Below are experts of layer 4 (counted from 0) of a mixture-of-experts language model. Rows are named router (the router's row for the expert), up (a neuron's input weights, with its number), down (a neuron's output weights, with its number) and show model dimensions 192-255. Each number is 128 + 24 x the weight over its row's rms, rounded and kept within 0 to 255. Numbers have three digits each.
Before each expert's rows: "comes before" lists some tokens at least twice as common just after its tokens as in all text. This comes from a sample of Wikipedia text that the model never trained on. Tokens count by the router's weight.

# expert 2
comes before: " of", ".", ",", "s", " in", " and"
router:132137118123094086109122096114085105091100142147101119100127138130102143113123111141132106123130115123159152160142158126149152130130148105179107138110142110101117173124118122113116128085122162
up0:126145144089098107094122139097141125139094171122148098072144108106120119113117124157144112151132141137112133149139135132172132136121117118190123106161160119145129123110164128117074166149135114
down0:160120118127125112159114174126143123149137083123125121108102116121150130147119121143122113093179153144129136113115089134101135135124105111133160116172106142110129151124128145167135147095138107
up1:120142145080127137144102123168080151113132132146104127133158115137103166133196126132099141121137121111184089113111144091127134154104120132118148104134119118155135092097123129137152147167142176
down1:083114131166142116118099125160179110133137098114131100129133147094107133149115152113179122098118135096118126125145153118100136119098105135157164062158126106111083074103151133114122125089090156
up2:129112095128097110150085136114104120119074088143148145107106164133170171143117110127078093154156163179129138136112146119122129150129149104105118136142130130096132109141118137142158154149107141
down2:136127198133115103084121153106147119161166149137136171119097146124088098132099145157076085123103112124134125151129144149163182130091147149087147134114134141130141072152146129117169098104110143
up3:169110096124109143133078108118139174124157128143096149128157124115140125101129129109150133167120103133134104111176158110125146109105115159136120140117149136122132117079140115118162182106132153
down3:160155140174105102117123097143089128108150116132137151122093139122108177144153110170115163100122138120142127118127198120102173134100146183131129127154136142107129133129138122132176070132109089
up4:125161139122118124187114143121137100109131113131133133127121128203096123124127116126093112116178090121179128166114132163138143162118135087164141130101146119114130119084139136101130185191118156
down4:153090132115149115126150129099182085173112085149121112120141097159114105173149173112128066135188119080124083121106155123119131175119171151127111132168162166175138107069143121108088155134126140
up5:142181144132130118104160107109115115129112135136134096105121130121086145095147114149116145111120095122122133166148130116142100135140157118155127149124078096165084162144120095117108082097164099
down5:143162135128135145084162124151139139146139192100143150109143139084121124092147130110137135212157175135115154139098096170122120084140117115135133123131114118118141138121109149141131131097145127
up6:156122081125134136155103150119112129121152130180125055099132071159109146063142095109102093151101127116134124116132163084109109133129109149110117118137135161122108127110130088110127140147120120
down6:137136145112142135139150118129170121155134102120136088153110180132127092110077088125130128125134121144095140133145098099102074099139108142127148103126130151101113098137132160093137155122145120
up7:108140113137102126140120097129162151143140153148139084117166152177117107126111122091130123063188143153124125141143113130138143061131107112137125171124189170077157127098142204097116155113143112
down7:128136110114082150157114105092140164157171140136131083099130149153148131146105102110139153119100150114101128136124133146128106085129130156155129177150158151116173126086140160135112143130137118
up8:124129087106101120139134152135132173136117121148146145084154150130105146131156096129146179166101138109110194113129113108095148108132135115143134137149135097114123119179132140101120126131108101
down8:134136138125094125160127130167110178072134118149112103126122132133096109138137090118113155101119135128124188149151110143157098099135098167114150161133109142113148130136129139143179124122113135
up9:113157121141169126159179113105122129117084132136155109109118163129100082111146127201160143137107119108089164138134141154124136150120135094146135132114118143119134162144138119092106126141122189
down9:115163135131150108133160174131094116134167136117143125116149174141127086055145133128119131127117128122138124122143100121161125112122119108109094102101115149158130099142142117113131082144125162
up10:155126148173119120132084163142122107164129160135143142108162161141134138166093119145142102127114108165136141162136140138132171180133078135182117163154149118102088126066114115135127171141138125
down10:114138139147086161150173124110125164140148107110145164128163097118158130114140118135114136169133087102144166077142131100141164115138150148125147091111134109142116137151143047093126085122117148
up11:148119093155131106125118137109144150139088113123142127095132132140114116135130152135125095083117107148153079111097136131131130143141105115126113151115158144126146117126168125127113145142114124
down11:152117147112174141098148118109132103139125125155161127104126146121126102115146135130132175138161117144183164101132112166137137143151153175130123132154093123109107135150164102125155126093069142
up12:121148093113151140168119139120098108116121138140173099118138136154127141143119146127098128119161152155135118142145134111109105154124155168157125158086121152123184138137125134097134159147110149
down12:182111105142106186109147130155128128118136087112095126114096149166136123122137117105136143153109114103142127152106078125154110135152115112137100137104145116171177120132168116082093143119122130
up13:106155111114176121137110106087105161162110128193159172132107136160146173167140101121096122129146133101137122123100101119113140127142159115110104133108119177149141157135157114128191154183140156
down13:106162091138154132132091132104140108168158104145099113130149141096119153132098152140110141125122134115106098098129151142111135112126103171134138130148083154106138109093103083159132148112123131
up14:131128145076141135100061072141141163095158123137141134126134111126103133104151115134092133114116152129155154155127133133122154114159120145089134107135180103126150123117144083134147156126101123
down14:132147139133140116129125119184112132153164128131148135122120138164115105119104110174139104130122090128084125094173143139096103135133175129108172067165101134076107124165080143159126075099116155
up15:119130134172124088130119099131137133100127152110131137174160128116090168127130118113149141130121129146146137149114156142119149128139123117151106167140161127133126155104142109135124155153108124
down15:148139136096126126140067106110116180155145119144142125120154130159157144079154119133095135147099137088156109140101118146124120130122108177155102128148106136148110149122159110129143095124148120

# expert 3
comes before: " the", " a", " was", " his", " be", " an"
router:165146125136113137130139143167130146118124175170112125091126133142116176090128113128111125125143105095133126136121117138079111140144101115164091142116130128156156104167169112110148116110155123
up0:138104100131119160105139125149149136110094110141121158115075105118131168120104136110075125148148117106111165119122143103144098106121157138089146162118118129134130136136140128097136130132123141
down0:081085093122157122164107128148132095119162142120114160118123119117121113120083123131141139142143150125131120147203130099144114079130141098149128116139114099121103119130083111147111129131136133
up1:137167149125156089147177107139141131157124119127151108095164165141117138129144181112151132048149119137086133080122119096118109142143120123162061128072128144111134102159139133121138141108123167
down1:105134145134085128087155099100149117166128080089126163108163160170117155121083130116143140154138090082129148068110148176123137110120117150144107114149155117119117142141135133167147070144092141
up2:143148097121113131164177116127141132128121094153131169075127110137154099109113138112135125094146114142144137134163131154128130171159113096148122123129122102131112158152179082123153157102141151
down2:148138111127152121084155138166158128164168160131099176133100103159142117086129118106115126112154169131100134146122110128111125122178117135155108111127107110117148103106124190170139127131128130
up3:119109137180145098106132134129146144157133122119133092138149143072139169138121140128130113144151137121141139171078114167145103098140144096087081179161136120130121131105122130129076133125141130
down3:086174117125137085097147132111090118103108140105121152148117154142135124154106178115160133117102101123152139143163110079111141125159158115114150113124139134115115120157119127109138061141133122
up4:139109154159111142059142132160122126099097133144096135111152146163178160127147109123115116158127126103123154075154143136129129154103096117133092150110146116135147117140100141122127084113155131
down4:174171118150105088146139135130079113140093141083163135107177100135162125123096148117153127135108101143149146150144160127133164143139126060102145126123111122139096110110185069095113151147123155
up5:142099118206112094090087117109121123091083126139105127092108123130131118121139145109126156128153141143121139132103093155160136119152143142173099144122127061129136138114161141123162088107171121
down5:121135124140115139141165109113144091087116146118168099119114147130136120162103137171146114102150101081109120156151129190133134135131133136121133142145112126172129111135116117127149121157134152
up6:135090164103118100143120093086107091070149153138088145105112136100076112101167153163104115119129134118144116160136107131146185176117124149168110114160167146150127134105147111123143119093134110
down6:133084127118152175164089149110148137129128134138125151113108138155136094114166135098104132118121114113131120166135103131123137110125102153138110160134124176125153089129121141117168142132136114
up7:127097094096137101098103123136137141124134083133148118081129127105115172109110137128135115138156083157100114125150145111129129076112099166152129135103105114105138117142082101114156119131116123
down7:102097132101130101115116125141139120118116131119140146146152100142123157150117187108115164176149143102147133117127141100131135097122109160139150112145094096079109109146114109147165111088118119
up8:124125155118128091107098127164131124128117161157166154108087154115138106125102119074086144118096080160132131124171131169101148086129101143119158142110118102148109118120139100120149128131154177
down8:149111116097103138145158139132110166108134100155125076147134125121134083147163138168102111130131148135158141121126149137112133100126122123091143114145108107129107113103125121086130141123112076
up9:127116151101133133124119129134100107103132113117070123130136147096108114127106170149117142148131098141152158137105117151117161119133159102114125119136135098137153115123136110112112108107149113
down9:113142119164118161146124160154092114137156094128135130146138089151130109148135160117119120123136145092135137137132130120131122090134129134110117175131126104127128155111069144126109128172132107
up10:141137131132059127092141112109152104113096116131174134146112133134118143111111115113122106106139094117173140139152111153114147143157119130127137142105115129137060108142145122134133143133111151
down10:089116172169143101143107140118149151143145135093112117158110109125114141133125131111136127138161119162110152122145092139111153074101118089142109133131143126134110128133141128131098151103114082
up11:152151111154156110129136130127117098135134127118139128159109153160104100097142142131144138114108132142139135189101124149110134134150119128131119168128145169160161112131141102134111140116142118
down11:114110174104110114085159136143150143114142127102173131154103145147173097166149145091077122154155085148116142116124119129113125160148143149169123116098146108154131127156125119111082155049156075
up12:150158130137092114092126122118131148160116144140094136114100144132103143127157113140152134167120143099158125132096132087121136210108102119156139133137136130145140134122122153106110096129080125
down12:138150083082147158134096108109138090111151091112118110121114093133146119148144128126148145124119110162121119085120165129108114153129102142083127114109126109163140183136137113097134162116095179
up13:145129130121094126092097130133131121104114134124146124111093131095072154129149089160131075158154155131153089160135165125105150105123129127126122148087119119107107135102155142134166118093080137
down13:141157154102107138125112114154135139164125140122098090105151112091136131125167136169140129137134145135123125080129149132148112154123082146116161153156157106081103137106084168128145143175156135
up14:173139142124148124111124132136132114153131122149133097141147127103090150122101127126131096134133137127103143112108141154161119091145187122137121129116142102120110147069121124152110076137119117
down14:123108141139094132107154097094097138111140121156107142113118101097083107098127167151190124103147122153134162116144181089163136152136127149121134133163150151098117149125138137147125116159166131
up15:147142111156139145110082158086130131098137110135144141131089151095114166130160108143132137077121111109138136173155143132093174139091103156150128135121144120158154168118164091145182142127153139
down15:150145124131096186159095135143137151096096138082115110113122103130168120151147169158165148091105127096102093087087169096102110105104110110118131142170096149089094148144147137094159137114105133

# expert 4
comes before: ",", " |", " (", "'", "n", "i"
router:169146141125107140116064121098083120091098147168146107088143138156109158128126151144127143102157136112165130127185150140126126100150146123145109181131143143119143185128152140086148152123143162
up0:158132169121144148142138109112092126115122138127132108107103153156129139125123125116065095133177152137135177124142104107110159105142145118140098188093127130158135169110119112155110109102132168
down0:122180168128109147095121133124081090105141116136087170131103107077147138112124143131151119140096109138110171129157115093167150088152124115135131178134122081116137132096098073148158120127071131
up1:118144119123127115155130125132085111127131097166135149135170127111107100108115118152111131159152176117105146116114134117144090140128161133141137138086113113133122169137099135169106119132138117
down1:151128129126097129105125134147166106116126153121166133135147146162094110122129131099166167127153104139100098129147139125127137124139135087111152141115146098101162109105120117107152154138133131
up2:153152161113132148126109153080153117143128146092135071111072127165108134102144123116095148138161101094128124152128158145119112103122115147141111144142115133166154172136127143110092147125133107
down2:095129136155146120148168144093120122117145147166103191173144113123141107137099122127135145127128105186107102111125128105108157158141164135120109141146139153108117142112089161163133145116137179
up3:150127162104147148105138145127108143081123124167150081117095158133139136133116103087141126090111131155102115195137143115133135132108100135129138111147179136127082141131130131125119125120100134
down3:174129147117108141107136112193107113114110096131133093162095170103131096112118124118092156121119167171115154143052127125127101138096125156122126093156098148150088112119164155118180110155144126
up4:121125109128156121148163103136113145159096121117123143127064128117126129123124140159151106125139121145087138124133138129132132128158102105144113139107147094088088131107151182142113134101109129
down4:148135122102110153155126169164143124131135128133129110156137127138092122126142111126129141141140153137093147097093142133125091120111111118073176123132071104121159147131140108087127158090191088
up5:096147107146137123131135148093123146166107156117133096110160176139120165099109110149124143153131142129132194112106145107110153110177109136134184131094133152118144145130109066161150146140086116
down5:159103139095124158141131105115108170134097148143164125140128126115161113155107118084127153143146125156080120167145128105147113165094121143151088114114091165125121080125119190138111103145130156
up6:116142135112142132120118091090114091090107178136135128132090098143148197110130097122093101147153105120125129139121100115123144150121107126162086172107163123179111109129101138154121139149129123
down6:116155137069099130160122147106122112109114096067152065157104154142129094153132126139122126095137165112118151112132121105137105140121130147108122124168146159122176142134164134114141127136124112
up7:131130136147149138121093140154116126126128135170167175102148140134145118147118108154105107109130129078123102131140127148132134131148142148131094148082057137179138145106121115107170090130144139
down7:118132144119090105193115131140156128103109132125106160144120115099152159089134132124099138126125094105150123097134088110116127155164145153150124107098140145105081129150158152167103107114136110
up8:156077133135158086133098145143110143136106117164176117124156158115125130135118103167076159170118107130122132098094126143136078140138149100140127138106146150113130109127122155134165166104118122
down8:088099062145157133130150123121172124128153136126163131107153100134149128179123136145117112123150130139103096120119137126115121118087116124087119140192161147104126102146102129137121099134123146
up9:129149137110098075119110104115126144108106091160122104112090201137126135149162121127133126115126138122144111171088119155159128114159131079116138133113142132102057114119105124106124153138145096
down9:157134167112158149091119139115099100152133120123136163112160155146148128112153135125140145167139137091108163110112137161119143118115105110128159097085102088158150123118149111149164145186110118
up10:162138120132118118164133144106114105132126102125081144107105150109130135129145169099115049118124092111150124168140113114138131116116121087130082140125095135106116122149124152099139135145080138
down10:101130131124111117111137145113139120136091117119126136120123124145146157105163140136092140132084123125158134135101121130074132181165097175124142115093126097107145126126084183145090135171137091
up11:149125106141124092139088117090142084164106174126092127117106125122094115104124111095140128126113112135150147120117157145100126116165087119104120132133116106123157169111117184118152139143121091
down11:135132100128118141097144143112132147142110129159085107119147084148151138089112116102102192111079140119102150155140117139125134164128111145124118103122104088138089119137134198166127129108178150
up12:166103144141138113163071109148128105111119163155129123146170128102153097125130141108120134052121144159137082157127144155136160095127119143149133147097140128079146126151136110119145144125127115
down12:089115081115149090124154137073110171155154111159132139109087103121130115139113115107144112165129132106157139106119128146111128124156130112113104098139090079125100114100098114154096117115116143
up13:141092135212100075128148132162129121109102136116130127123158185167120113136120068156100148124120105168152107143145179113147135152099140149162149116074151136125122134142139121158102164107139124
down13:132139107114150161138098110138096174154144131132146104163127122137168151134093130101115118135121175130093094111104159093137127052138137151116132102165118118133137136121115122120102128156125154
up14:156161106130147133118103132137056123142119135146128170132154151182155181107123130137073133131147113126161148105107129107117134122169139111151109145098087117174139156137145119055160117110177124
down14:100120143169113105121158102144183136099124135113138124081134136079144089142171133166143110115104123093175132169136141107115118152108118115119126120135176106142126085110129091136113071100070115
up15:104138100136146126087104139115081162130103153147126146140068126124118163156129129115104120128140095128138093124172119177092149139129141115128096144124145120146133087131110095123144121130147139
down15:154126142090134184107131131161150108169147134125148149182161131104123096124141152173127109122129167134144124117160103112129145077159151156129124122112113124135107142149142099118116141126140121